Weights of a small mixture-of-experts language model, trained from scratch on English Wikipedia.
Experts: 10 experts in each of 11 layers, 288 GELU neurons an expert, 1 pick a token, a softmax router.
Below are experts of layer 9 (counted from 0) of a mixture-of-experts language model. Rows are named router (the router's row for the expert), up (a neuron's input weights, with its number) and show model dimensions 128-159. Each number is 128 + 32 x the weight over its row's rms, rounded and kept within 0 to 255. Numbers have three digits each.
After each expert's rows: a language model's description of what the expert responds to. This comes from a sample of Wikipedia text that the model never trained on.

# expert 9
router:078171121104159139130090121125162136153132157081130139129087130086137132130138137127148149121133
up0:117122132106145123116102121106157167101157113144148134083111094108111155121122132122095101134145
up1:097155137129153093117078163135167122133132089112159115093089104127144174094138171136100200078161
up2:131137090119158098154157129138118169139101123132209121152084140128091181147134155178092143132089
up3:130122094141134132144130060122130143110168082164112102166078095113132147132125069135121138138123
up4:173115060147143068148159130130136129138114137129174088120100125152054173185130170069133062168086
up5:115106131129170118114169124185127106145122135109197145123077117105133137113085134109077130111118
up6:205140076119183116147121101125099121078094110186169086173075135065080143101124106169145116135153
up7:115139104124123136151109128111155090180110140167144132095164101105118193148146129108077106031101
up8:167120093155176111166204123155168162146065132104134145130152124144069150148106147088057120155104
up9:123135052140153113117167106136137179171161137127183120108070128121083176112098145143067155103127
up10:213157113132152055143088146143199110169131135053140192105129151107077121192136086097081146118142
up11:120143142114139116094190146128107136094156167145108135133113128098093179131109145126122125130099
up12:125146107116190108175171124126165118134078139145223152128083107067090163123131146136121152126143
up13:108160080131147044177157146125128105115171154096132149134149136155133185115094162142163150152074
up14:168088118130169112198133111149160126125137143076147118135123179126043096110155131107130131140062
up15:173116083117151123165112135122132091163103103107176136126073128091105140135161134094162129123142
up16:179107096090171145102134093162122195183110102091158126135116169160057185104164090115111200105092
up17:123159079126144118134108110194103106075114116120118212153153175154101171144103097111147168137121
up18:117128136184122129136135148127129172165143092159120138134177140088076193143106133088111106147129
up19:156098066130149132185095146119128094098074166094150171166096143162125098132136130123026185130041
up20:255091096133121120126103124152152158097154117095172114102080126134107084089081120106184146141152
up21:156146119106159143121134117164115109145180103129147164106100155108117140120159071118134140129084
up22:165143066105144088155109143141164128107207136133138167182100082130126147155094176144078146104161
up23:140161095106145056091116140175163120125172172114133151092086086123078117082057152135133189157136
up24:122086083119146047071136178106136079110164129167173185136120161151153130085113101104093123116137
up25:123114134154139114128146102120150093121125156126131125134026161154096140119179096116041159115163
up26:162176135101129119099113149141099096147150115163112123168152086109090255167169134110088092098134
up27:128149147096198179143124147113175176134152105173119132152154109092044207102099076150077150082160
up28:102131090131098132139164139143099085124166090081090162108087128087106168155096087111146124158091
up29:170148077087157044113112095175119107084126145119131195155130158123136223138147079111074122119119
up30:112156175116138106093160154132105119140149109121088129165147096147120162179093159148100151110082
up31:145144139138134081089100064130136120126140132113133165164110136132132149138107168118114154185139
up32:169160112085114125129195078093119086142143135133180142222086104084103157101142088127080113135126
up33:145167104118105080131115181165127123159095098128121109113170102156091162128130126123089102067124
up34:164150142151119116123064121160138121114124088131118115174132123159125107175116122117070187119165
What it handles: Commas and clause links. Commas, spaces, parentheses, quotes and relative or subordinating words that introduce clauses, such as that, which, who, because.

# expert 3
router:148182121185176145176092144151190124135122105151149148140087124124078051152167159154119131145124
up0:211075152107177138093103115177117089145099101104136092137106082129145139153087132114130098137120
up1:122109173117155136116105122079162186157090185165197120116158112119114159108125129133155113176113
up2:189160117130145146162076156074175088115128107112168174097112135080144137085127105124123144164084
up3:168144126112104160144087110104115103171195102118160129160110079150107090124147065050120108137075
up4:118153077103156097102111166188125167172089150141130180175150146152134188142052095165089155135103
up5:122123092145129124117184103129134213121176164146178118180109088114127110146124117104099089154113
up6:163141142134167137132061142080166130132142123123151162129116095066153152126100116110062176187144
up7:128126120158132125114078134119147158092092144131097143170172132124127096073143149090095185169132
up8:178144159092187137100097050151188116216116176122150166120137079125065119148125137119121133133085
up9:128138178091120133140121091082179124140113147155100087192153147088165131119157139154090155102164
up10:089105130127169153171088100173128159050107100156142118103192097095110166141067137156147154152090
up11:085075113138164166099158116146142118082143119158149141053156182050146124120176101149164120148138
up12:181120124117150106081100123119137122142190094130152104123189154131126113130151096100158089137113
up13:162122120153208113143068148094126058154098097079084140108164167117146107145184069126131146059173
up14:228142111095079164158144115162135104128112117155193104144095107096140141086156051097117041091130
up15:121100074118102148127113124121115114177199131111170125125092110125110136213105128124073114171068
up16:135112190138111101102095080059097122113137061131146172051128095152069131087111111188120125177148
up17:152159146146115086099129081101115126119197086101178179184128160121117161093060089133166075129160
up18:162128131131139100053149181114122144148143151114173156195133117117189152152110137121070063152124
up19:126116144126195177073137134149168126132136112120082110152104125150125169143131147100085089183085
up20:123110111162145091146086087157107151154149139159131105157111115142117170105134185166142140187120
up21:128148148084108135181124186185181168181154179083166154126123119138118134086119154124079074145132
up22:111129127179146132124137082091140144099108124133145096130123105117155190129082118055095127123192
up23:122160152160147111112120122153089152074124099126097140132124141140131116125153082124116143133145
up24:162163084043147148098110131158151102163129178119168151104138137089167120124156143111152105063140
up25:099075117168109146185092125184122136082113051130205092159150089182088100147122111141172120114130
up26:146172143088134083098162107060161163146140054149171105126095084057158147188112158083157138075169
up27:139161123127153104158116134173109101182070081134164157186139099152167115125127125069123089089186
up28:112138161133183141090148129153113167132168101120119206174112147155069138137169150175144117095119
up29:112060106124144113140115146103176140154157110103136141188043124161137183116154118134093064039159
up30:112146090055126067100099150131111088142126099147094108101153147119060121067165131136135127144091
up31:121153134100161171135139099121091175094126120137094186142165103126127106124113076172166162151131
up32:207142144128142142145087066150149156113088086120145146144130120141121136131106161079095158125084
up33:160148156144123125152075136135123171127167106151091113137112147096087171118098128054199147158130
up34:092083121051097152156105159086137134191110179112146153111144109126164167113137135095123156110100
What it handles: Table and infobox fields. Cells, column headers and field labels in tables and infoboxes, such as pipe separators, Total, Date listed, Spouse, km, Genus.

# expert 4
router:159144097144182107173085100134163121143118073092125138146114205179104139119169155145111143115143
up0:110143087132154119170097186123171134105106167120179139121112068089079106141148087167094150122087
up1:159125129126138164174110155115129163141139145125161138139134089108085134135086126118078106173085
up2:190204165092137065073088182121089103151151103103068104129157120150150095123144084152123184143126
up3:086113130103173136130097143170155149143114159060181112222137065084118148107100133147142136136114
up4:184124108119128142140078163114130164078200126105097101155095096095116113092133133137151160141119
up5:180063064128145132160137101114164166153113049116143139116098136101122105162192062143078145152135
up6:110122110074148121065119127141190105105149160094116117165117131061133112187114068111097193142137
up7:092113109110138151113109143149160132094067088113178181125122097147095184168140146113118176160106
up8:121181155143094167130099149156140112117154169101124066135099066125120145159136140143130126128176
up9:176081062134146121097104127128174120099136167104178115061125093175081138127132131137040144126114
up10:126146161182150138134129106184142140144184132143113120152091108130146093098136168067114103095162
up11:135125130127142101111161151052110111134163102077143122127102081073108186147162067114111186115116
up12:076098115127111113150166133127169145097138127070156172143144095124086161132149121138141139154072
up13:152139170101142199132049168123142199163149167083129153161115096132112152142081062141129117153116
up14:140139187104181122189141158162149099120125116106153183156116148105139222173103115100079109101116
up15:111043089105143135112066093080101112085125059130115157177076075148103143111120030131068186133156
up16:152148125102176112150111104084128126115122176110151120109144096078061131147093098132125122121111
up17:115156165097157085121157077098120200140191095125179102201125122073109121135123051113136140131114
up18:125092138161172133111106084125098159081087142153082169135136104099111164116147070126110142066155
up19:108177129144127093150109124116165165166127172165163158213105139111159143150149122117077147136134
up20:120115099148094119153104147091120104105132136119147129135150129099084080165178101177099177112165
up21:130130174148142110190077062142107165184175148117185138102073081102115134082137108084108132083163
up22:075114086063159141171088157088095110144123144119110111120109138143140183156172125172206135162151
up23:114149095142113100143095032165130138129116195178181101124212111076099177062125154159069131074112
up24:123143066039114128095137061168117153165154113086167100163061113105101107156146096160138185079102
up25:173136055085130072114088090105135115156128110137145137126150108133174123118136108077112081128148
up26:162136116109171093146146105171141141121117110128176181103137150148172147113141101143083072155148
up27:113103168119160142154063094143117100105156117147177171156102001145098200104205112083089132119163
up28:103163138120075178101145113124114147182099142111128113138124115083099133118121130122119101093148
up29:141136182120150125097072157154129117144081117137101113123110067061091135134156149098126157126085
up30:114162149094118150083091147142086072154135165133134134153205111104173131152106170134151106185151
up31:162154129141130137094130163128137114116130120117146118134123075105085155125157181171136126114103
up32:117085118075133059085137093136160175156173133157123149176069148107103130110117128131159160083115
up33:133109102131153095122194153150145126112169129106117140161102132155119127134113085130111082152150
up34:127139114165145153116166129142130125148170100126138085102073078133165107135178046157141125118132
What it handles: Personal names and kin. Given names and name-ending word pieces of people and places, plus kin and role nouns, such as John, York, wife, actor.

# expert 7
router:162099077151175124130145099182172091192094121107136127148068149137141138105128141114112175112127
up0:085111113163184093098066146122117196100144162110121185128137064100109127108187134099114175157165
up1:085242105157149117079146130068131140104111143149178143123137140094163118116170096100038092061104
up2:139138136147155074094197114103143096112228139108133170145100134109143138129109158113162085144085
up3:102131133080161173198098095074106120101127188095120151107148174101086185158164166156149166178121
up4:172129128076186126147068164139160122199104044183110158082138127176087133118149114081160097167129
up5:119126094172193124133136139138124110136125160092111130117181113118132133133126150142139143138141
up6:157099087115227119191078162144101093109107129134166118176166125085058083109163098103124134113106
up7:103135140088170118086110116118153182149140142112187090123070084100107153123201104142120163133133
up8:119128112140120104086125098108122188130176077096142198099118108072119118141113176109087145166138
up9:213146129129142127148177134123142111124115027146157115107100120061060133135109137116157090091146
up10:098119172130119112158162147147197120185142116174133146126126089120113110145179085161112072140110
up11:203138159117162115160097093154157086129135156105113087107125082127069111105131135143141089166122
up12:203131107125181147166138149169137128069118096140161093144083086146089142117130138097175142108152
up13:109112108113117145203047133147166097128123138168174116089093091125101152103125135106108103116132
up14:130196106110090136129137148130141114145166057103110108154159135126136115152119137133128162139131
up15:121105106090134135125131060133106150187127153158199138129135128085084167102138063107116142121113
up16:146114143138188086140109056103131153069106079127149152100082188158190177181201096095139159066119
up17:112136105112146119153117206163124110152177162095125046114073134138125068122175130098056167120119
up18:068121116126138096180154093154187110150104117146131186219159139058148126160142094144145163139100
up19:097139108117163118133106121075145128068175139134065090105150155126135173156121134142130178166112
up20:180123127083201126093121109129148110073127157118101121110147118070103079121101068143138102159109
up21:133115149091164132118109111160122178151117144096123128115116135137026151120198086149140156095182
up22:069163166157137078103142106163111137163134155123172131108157111119144161133114088112148130202111
up23:190130135124109155169144089118130073120173164118114105103068090147061125128074171192120198139143
up24:180109118141138153097180084093176155092089163127138170159129092114110125107105088141106173187090
up25:178195124143138126057095099140165186136156083176103126073178140109117099111150153154133150156181
up26:091106135209099120114073104135139105204115165104115125140133080192097124092121112169158094182100
up27:193188111142119068130100144104175137143140117185098161059130100140135129119115132109127152083070
up28:190184156180113131178161072110160143154113158138206156194101062158101081094133165102145091097070
up29:108116102120113192106139177156152131080180101153131109170063118178115178105147094114150108085086
up30:098125164124208121126070159171145142068118131130146147104114211107113100121134129081120089146041
up31:161121153164163176090132085185135124141149126132164143121117126075107198082154080120161155137115
up32:171135134113122099131100143131165067145141184080136150103056104153063105121143131113115126136105
up33:169059103096084094112114162131102130201125087115136153119145066159095101128098166121074121168122
up34:165093119109151104119093087103101092092134142065149125138132154118100169191139116115109192112118
What it handles: Time nouns, word middles. Time nouns such as year, season, century, night, however, plus inner pieces of split ordinary words like f-ost-ering.

# expert 6
router:146143163095154083138101086131181108079160109128173179120116156082061136128173103154103174130131
up0:114127131136118144156106161133128168158178149138168159155160147088137150116102099130131147153123
up1:152118095110138132089090143120146125147098112096094148096142118137087191157152113139139098171140
up2:140159141144143125111148102150177111140097151078194127119154148161070147108184168088128171111149
up3:093104161182171040209104143149131109107152033150146091152094106115152136198129133113112072109133
up4:074173108122158192142075135169173145101124192174193204118097055124117164163114141116126112111128
up5:181175163119192101151108120161178161156101148160141139149112124174081161189111125139103115113147
up6:118151127143141118178077129120162154114157135144112184088118098111152158212085105124165140125116
up7:100118126142135085157093095143147154094146148111114107157121110129116158146128118172131115111105
up8:139073150193121102109089114165127160147130207163085117172132125086197136073086117115107115113121
up9:116114137121152166157128033152103139108095173114161077157111113093110111119158103099087150125162
up10:101185088096151225162134093160149131097143126138135125122152063154088151148153142100147174112115
up11:120118155125115171134099142113149114112175171135145099143113124162139095115072155100167148175099
up12:149123093150137132171170097145135149140136167162101141120089101106121110083171118147124161132067
up13:154167132136188136129124121107159136173098088075136096131113083179157159120052099084083121123124
up14:149076055133132122190198172146117116122136150151174105123118094127116206044178116105106136132155
up15:076107096142170145116141191118157129152136168149099125155133126117146113108096074132134160103048
up16:134083086106127065201100167091124181165083087127179134148093115130149160163126101143144105137074
up17:186139159105138074139121073131121198115194148060164186160116137090130106125154135108154111130101
up18:125103094164146111160136167143146119175110156162068112126146149134107130122139114145121163127110
up19:138115142178144082124142139123134163141198178130102087132121123080115101072097103123112087101138
up20:153150073146162195187135188151097141129149122122107123123132114148090090063098088104164135087144
up21:073086165168144159141101138113160116156143145195172164185132109097139171097139177095126176116131
up22:117109222139118180126182132135150141128079118170156144132156150103088175109094159124156165104172
up23:171133112120165114125150121177128104159125195177186169101138114143134098101133143107093183079079
up24:146053084190123107128131138138113113105095142125144122220100136121107143097174142143093100075078
up25:111155146124140110153183134142116134136101154136136177095143140160136128116130175149144162139164
up26:103120144126171118145115100127141126151156106106169117122079148184114149176166121115132125102160
up27:123097072186104172128164105132138175156127103141116130127069121097144114154126136100165176086098
up28:147112173133114105128106166142141129104180117149127113185142154130157113046137168153120116120104
up29:216128087213122146123080125116155133159074118150100167079131169167111129092108140107174142115133
up30:093112112114155147111149088147162114173166179127148130119102127110118156147115170109103153130146
up31:120143093167119096076138128126116142116140194125124078122095124097140138139048125121207153090154
up32:075128060118131152161123163110142087096187090118159087124214091162089168065142144122087120121166
up33:167131142101152128157076135100161168178113129131183116137106088133123142117075105143126127180131
up34:123133083151111111096114090121108130198119107105079158146151138056120106129134124132160189069156
What it handles: The, dashes, years. The word the, list-item hyphens and dashes, sentence-final periods and semicolons, and year prefixes such as 201, 199.

# expert 2
router:118122124105131101131117119133165134109172122098109170155120145139082146113133174139122175116140
up0:154117181099123137120117147192142088163121138099149173108167093067126153112097153101077101190139
up1:101106140068117116105114102135126206133176090136084165164079144185127158114163136149137074121106
up2:095121158039112100147160161155092052212075120151183096152109106174116091132121091105136113097128
up3:136106177104121124197106115143111128141182127119174196096126124156071096120106073149111120137106
up4:110141130161120118147112133158129146132162115122132119089106159137131128148113108128150189176103
up5:126143087130130103191113142119102114101143137115111135105115097098118097101143175156095161095083
up6:115160110084195057126128149154119132182109144138149193121142123147119124104131117116140170097162
up7:085127083158121102112114150113136062145120129129169161159112098116119126135144115109134104147136
up8:113117105120116206154103069176142183127185100103115081174140074040168088145166125113135145167074
up9:145146056097123108164078148131148112132137089114086151112160149130115104150134099096076125130111
up10:174139068151133152113108110127149139118116139083140096101094199144126157137084092127116196147078
up11:147141098124127113145095182090102134122152111121154082158148052183077199144130149153110149073050
up12:123088092090127119103086104103087125104162163122146094167065106161097183175130121130172147098069
up13:166192054115151121139118123160110188184155193143143154132148129128103142144108146133153204124139
up14:157148106110131155149151199131106122154125161148125076076130143167102098136078137089156139091088
up15:102149144131127055103142122176127108131176196160150121145065135129155103130190121066122107064148
up16:084137167132124093118123153140144144162066110124180158176146138108184159162141135113080149137123
up17:128133121097131168156085081113108132126141112139086130186112141156145124191112103107113080073167
up18:172153120036147107109158213152203158160115153070166142115159153076080213163091091117185176152113
up19:159149166143171127170074141150172206114138141111212188156050108139111142097123166157136162140117
up20:175162092116162107154141153182124091158137095104137089100222133131108117100073095149117151138090
up21:179100082088156132097099134118147132177153076082123147156131131146129127167142152178031087078098
up22:160095101152136136124101149099120074109121122103084143139134128158102141162116060126111093183119
up23:112163111089161122147143149176101129103147166098143176248164183130127091112148110102199139137066
up24:154170081141156117157151098173137105136152171168176171118159102095101142137078151127092096118129
up25:127124103158106087125129131122144073138130123099100122109128127155108177131081153168095115109158
up26:154117127170137093173099157109144138173146121136110120114100091160086151102123168117117151193103
up27:140129126110143092136128155166147159087164219127121132120094136132100123085077094155117128150104
up28:092122125174151134143128168105145202176144203154189147153165125075098144115097165106090133090132
up29:151131151131134146219096125119151143077098118094156129109168134047135086160116113092140157178144
up30:127085110084142114141141132165174146143181117135105130126161135113143161156148126141135167109106
up31:124169056164137141138121111144169146156121187138130150183071111130086130157084119111108099155091
up32:073165161128158106134178094122129159166127151104118121142149099117084185159144122110130174128130
up33:102104043163162159119152113164119126168176152082143141178111107116062125155122070108085138108087
up34:104174160090140147137146133139138152140153092138210075121102158138124142097118150125045148083112
What it handles: Line breaks and headings. Paragraph breaks, table row ends and section heading markers (==, ===) in wiki markup, plus some word-initial de- pieces.

# expert 8
router:100170091111187106190105079131141159144203152100141162134117000096119144169126153097129112153133
up0:135147159117180130095155140106138142150103186122212136147151080081081194036130158075116129126093
up1:105116080167157099132184102165121112088117121157106067170141135166131135139127154088060138072117
up2:145112142085131137065145127198195144143121087109165136143117104131131147106130122143141186102077
up3:137142129084099094105105130214117094085150139114158179118158143109140161155121114084133088123108
up4:117150156139166097088131065123123080130147137106087127115149135123091163062114153168108157170129
up5:128143160091127096076134137130201086154181136118153121125066117124119131181127139072150135149090
up6:132055093122154120174152178140138065124179081164127115150170129123106162106117052095115091125122
up7:113111127146103162123194129118161073138108017144153125141121130132146122139171122167202173156120
up8:178164133157155077132117160174201120114143107055136140122113121098067150124157086115102057155122
up9:180099098101196120136107129143178118171088124184118127127110083113116142166083112157081149144086
up10:156178144112178083114145175204171156151114084093128115161129081126102148119159114193164124105134
up11:100126140190143080143167156136165115129131103127092158167093146199123162103145051129147135094134
up12:120132097132150101148129183115134060112147155128112125153114103151089207122171129104056159166104
up13:157124112101180111191087136172148063146081148115154142151111135146073147116173102184124137108152
up14:204067130093178096094123111181121094110162113183134138118140095187119106116113072083146113088040
up15:186133043115097091118141106127136105171178178134133129167086146090077138159101133109090097126115
up16:202138136137162169154120127146146095136150129130144118119110118117081124115138198177092149091115
up17:117081054100191136096151093087162173200185108164127115116070126185142161142087113089068161144113
up18:119062115133112199096138133122146167182205171133132066146018147105097152097080127183079159097113
up19:143127094129146187132107159136124080136154108145130085143100105107086128163167090128079176088108
up20:099141090179182117123111125092180125143120103134152105160120097094093177191134156151111118177130
up21:132156158145173141127128127130133148111123141167122133186126082098113130070130147074093171122125
up22:174117149068159111175136134146181106140150110167120130140149102141108137107143085132115105121195
up23:093127054196103142121105094127091105142116169156169140138053126104116091102184100095064137136105
up24:202080141116163087135086148129171138160135180116154117175060116145110108118131143163142139154123
up25:140116172100176043157116132090139136144167124189099122143127108141096112130112107143141133079090
up26:146128089111136091102089151127156105148125128159171154149095094147108112149115167091144178127125
up27:134127135145120142102081115164121124173159138122122111229156084121083169108174097207098151112072
up28:139173144106194097119142100097156099121211119203153117136146148168071211066107149122065138093152
up29:140136163058129128113158119088162143152182133158146159158070110123115161130140100109112171110082
up30:115145118092152053151130156103185163129125140083116157090126167118166138103084136119090154173102
up31:165119180141095116116117130130113141104118096097129163144070183077133141109134106102121117126156
up32:146186060113134102186099178160159175112130150163171101132112140138118069065108068149107148120083
up33:145132077106124089082089152119164150167093152095145151161119085109133150195121135131143160143099
up34:154157076118142132147149132128155160151133091136170153150138149137140152127077061155124080178110
What it handles: Conjunctions and pronouns. Coordinating conjunctions and subject pronouns, such as and, or, as, but, he, they, plus some table pipes and CJK bytes.

# expert 1
router:177119080148176122130115063149138137129146143113130115126157183087120159139165157145123145114128
up0:090160129111148049138141186178107143087086114133195181096141115164122154109153167133135114128156
up1:229111113146139130115089137091150157101057093131124117150135129145138117151142158082134120147123
up2:134122156078142125137096122083152171112132098162168158162177153108088132085123138117142097146184
up3:102147136128132144123129114130149111117090148111134104137142117092136130153130099127100147255087
up4:126176143102133039156117120139169114142168179129128081174125118120096150181129068093071155115086
up5:073154053119117126148146157121157127138129069081115142152108124168093126091166087105146132088136
up6:111115110075182148098087143129119126124153089146119118104144102113094152171119058115126130169111
up7:135086085117161076138064178200151084114130128127099162107103144122094153105118162111116155114075
up8:151148144126144146099158095153193132144130072075163116122110111157109149124146125090141143120113
up9:115102147109133140134104203112111203161157114070145137102135100137172091162107072102121077116141
up10:176136037111129132072088116105164094175158086139165107067108146127089121145118124175199165174125
up11:147119130115166142122119095108165150124102126089130178143169118116117128148074113119079134097134
up12:059135152124138125124097128126122125163070102160197136142177158081068119107132125106164147105179
up13:139154158138142135081130109086164187123126122146128147117047083096141151100127119169134141081104
up14:169179155097145054052133096144129103086175094139107110083152138099121177144136149131090164125165
up15:152145123146147145115123126130156143058145137161171194152080112136109143123171095123122093115090
up16:186145105125154131129094033096145138118123091116154168100143145110114188138118101148139113205131
up17:157124135044146140146158104167164135132173058178171168162126082094078187113163057141119081147091
up18:126196114100132172143097092102145108083150181145124178136121141050138148164103104124124125106104
up19:107164144086147141104136131145158157137078128090172166180135073087129140124120130093136071119157
up20:162129070102139089103094092184164115154114178074129176167176114119099133108142108129108177152165
up21:163188112134186055156117120182149123148112055123200163158114099156066124132102135094096168137135
up22:168168152116141082111129151048112139198031069128148178136188118104150153191094094119143195115103
up23:133120080136147071093103107139143143115148133128171158151101084162103145126178080101089145146087
up24:180151102141129172102147137126168179113085103127133156121121104071142127073090170107056157160149
up25:129166084087166075109099082129116152157182119144126136095125126147097194130134113134185124134145
up26:167129094139122112137156120154113121102054073119137114119169117101095100158140113105103131094128
up27:178133102111118147099132072107156119132133089121194187132116116159080161106141141102073131121117
up28:148147143117132136172169150140162156114084144146156110171120116146137132138156031155156132126083
up29:176170117132143105131120155101173094178105099108161139149107145164118118100103131102092157076090
up30:107104147130146178102132165117128157167107138182145165112111072130121125141168054093135164125063
up31:145137074116095099153110107125135128151183165070154092168140114131102152174149069107130127104158
up32:116132119121155137133091180144060099089136139158161162157072107126113136090174081177153123165088
up33:168189119126138129140115102154119148083140133185188132119076099128162208113109152156072113123105
up34:205117059113164141116117102141156136109101109116136181128153088104079113166126098136144155088137
What it handles: Prepositions and infinitive to. Prepositions and infinitive to after verbs and nouns in running prose, such as forced to, with, between, into, after.

# expert 0
router:149128118182189133134070076166159119153176105104113131120097130126152115128174153147150173126088
up0:120144130129157114175129118155160115165119130106113140132128107077132135157104142116139157141154
up1:175114114146146097091161142141148067141127144123163146207091090115163153112164123111091152145126
up2:114151166098146139164057122166129128085151112115063150191102148125146186072139117133153151117130
up3:176130135103129131186116201123104120126162152101180164165079139105102132133150091146122109129107
up4:120095146080164122094095174085130099170141140169131147128086133069088168134104116095120143138108
up5:064139123049115109109141133147178187141126126191129125163137106081133091159101105132144069138113
up6:154127149127107151103093138163106091101104110079146121170145068097134130186128132130109176157159
up7:095135104152128136090078111097155173143127132120142170111117085097092066153092173183098130149087
up8:092173136121126170085093084106146121105135113129141113172145121121134134193083110053107135177116
up9:121141077083142174139130061214164138227212108128147181123130113125028145102123090094160160130124
up10:180134127128135090170061132122160161142177107164164124146086082131088143092115068110100130144127
up11:111126108160107124119099146140185134115135116134181158149123128130064142160125143165118073115131
up12:157077095147221139148143106109149171109093125126129162156061141126125150153150117120079166137135
up13:140123106122141147101109177137137102151125100122196123102108126126120128141150071154111137181191
up14:132118119042102124141152172171115101118141143163128141192109133100067128115105098167069116178108
up15:125180058064155117101104134115187110152096180114105207099097162120124116114140157104143168148146
up16:158110097154166115110091199109160032132121081116133111141071091110106227138145098151152172133125
up17:135121103141157149137107094119163128145109051125130125101187111078114074178098186115110159102122
up18:119146177097146157185140075129155194175155096169158072111125116140128146113134052143168161100124
up19:085127096146133124181115126143115129125120137109172128084113133106056132165142121153173084186145
up20:157109141133145123090121127147117165151136133102153123091110153073097127109112098123183183109184
up21:163117142059141115149103098137083093141127069130159215135111096093114088101082144114100165127144
up22:161127120141116122202153138143143161114144143125164159149100090111136130075140147170162067138126
up23:100112087138120164061081162140170105127153120178144117135085116145074183120110186142177119168066
up24:149106181112142155137128127119162113089117088126126114123108156151064097143163127072135162138135
up25:151127109127137132104133151104160142198115163112136100173096106152077166095121134126110168141074
up26:088107121138153119178081143122151158219093141166132169098109080129070073097181145190140143141174
up27:107166163102218081180133141163194175079144131122113189151155119128146208108104105117068121108133
up28:148127123046127129125136114190122122115105124154163130146110094142141112171158120151103135146181
up29:091127129127146124148080189092131098129130135151238172120147107062107135129107149162119130134090
up30:199127120147165099109140151121111118079151118087116157174131110113126184163098102141108199108114
up31:172105112147152089171115112117096144187186122135115121153123142117121168135133050079123153126121
up32:099077149116137071128124083156111139088089147144164128138100096123074128132161137128168143189140
up33:116116136076101125093085157181142157094136111142127214112127098045074156089124107166121128172109
up34:130128123113087124126130113226162088151147088155180115191133075134064100092116160114073132118106
What it handles: Institution name heads. Final nouns of organization, place and event names, such as School, Street, World, Cup, Council, Railway, often followed by of.

# expert 5
router:105128060103175148138157099154143176142123118129171149111143098084122103088128098100147097111122
up0:173184053131121129174117155117149147176145115093126156059154049131125164142161112103134161114149
up1:131123157172136162146087098078149139038113197150141152157084116152167060141135141135053122137130
up2:079105118140164104151121032162137091199143164197144161139087105094081104129124083141102068120090
up3:077139058159162120120143085155127126119112123138139134120095141082151115164128097048085125187167
up4:149086076095091130153128146113155161128114133133155117131115067120173121064106119094100162173132
up5:149109098139142146157088138156118176112174102111188147096137077093105144101160173097141208101143
up6:121114141129152038113080128122153105184199103161140097232057171101107174141101105145133166122119
up7:137145092180135082145119098120172183097192094124142154147141160109125142144099126122123111195159
up8:201170108145091128174171126166113159131084125125133161104132088117147098113142178105157104133161
up9:109070101050154112173162055088141117189153169134140137149164109145119189147121042149145138141135
up10:174134106156120121121151099087142103080154179149185112154123130125154092131154096160050097112134
up11:129169146115103117111114130167129174190129094193174113158107102095134137096156106130096144103138
up12:112154138087127108048166141134159139213152126146101112106134108138169058106147092191127068187111
up13:099056063186128122087088109140131156123159148145117148200077089115097135155157062175109149135095
up14:150122154136168097180092142146150101139170077151143120132097067135106092116152162150095140105091
up15:165116144100176115123122120128195119092091099117053115116155092116125158168135115138117098129174
up16:127122110142142161117097135126156108213127138111109104103192163159174191192120148117145122153096
up17:153084108143122066142172138168133101109114131146179131177096151150106119153159089152106103148128
up18:132134124144145148199114128126147198144144155129223136155127101155090143115118135084133147118134
up19:144158089099187093121165130146135135127140048118214130089137181077081126090172086120129141118118
up20:077114119128112106197070101136128139108155137118177111093099140160098165152160126097126163111141
up21:127147125111150117181134122127134103103123108097196127195147086128052072144109105176139156080136
up22:046076106158108152132096164088097102138227152075162090206145182153125101115074144072145174165089
up23:105184144133123113177075074180163125096135101123084116102141121112162084147165170125083166153083
up24:170112040145103100114130183117132094081121110098154152155170102142134114137133100109123127167161
up25:199105153093150148096149141110144088153223115131146101194166093156134099157124125145130166083154
up26:145104106116163142137120111102131046082142075148175067097144134074146117136113110113048100119096
up27:148153164091097113098114087121151192082128139128197121081106157112136129150157189152111093157137
up28:150173108141148147136113139079118141138166112142156151125121110120130161086143115105084133160154
up29:130149138098134152113148160125110096122167124109137062147171061091149101128115079138061087141119
up30:191129170145167126135094093124126148163156073110172155146101115122098147102146172094140230136125
up31:124133157114136124111150162123165107135096165114109145102165118172133099136110158113113133107120
up32:161111098086095114114075127169137116154120123112187137139164142169135232181115173135169097144130
up33:087128124124160095162111043121153137123104107152109118149130124166169089171108097104108124151131
up34:089124095109072068095077085129121088113131164108146117142120143131119116147114138123099142152177
What it handles: Foreign name fragments. Mid-word pieces of non-English names and taxonomic terms, often accented letters or consonant clusters, such as š, Kh, idae, br.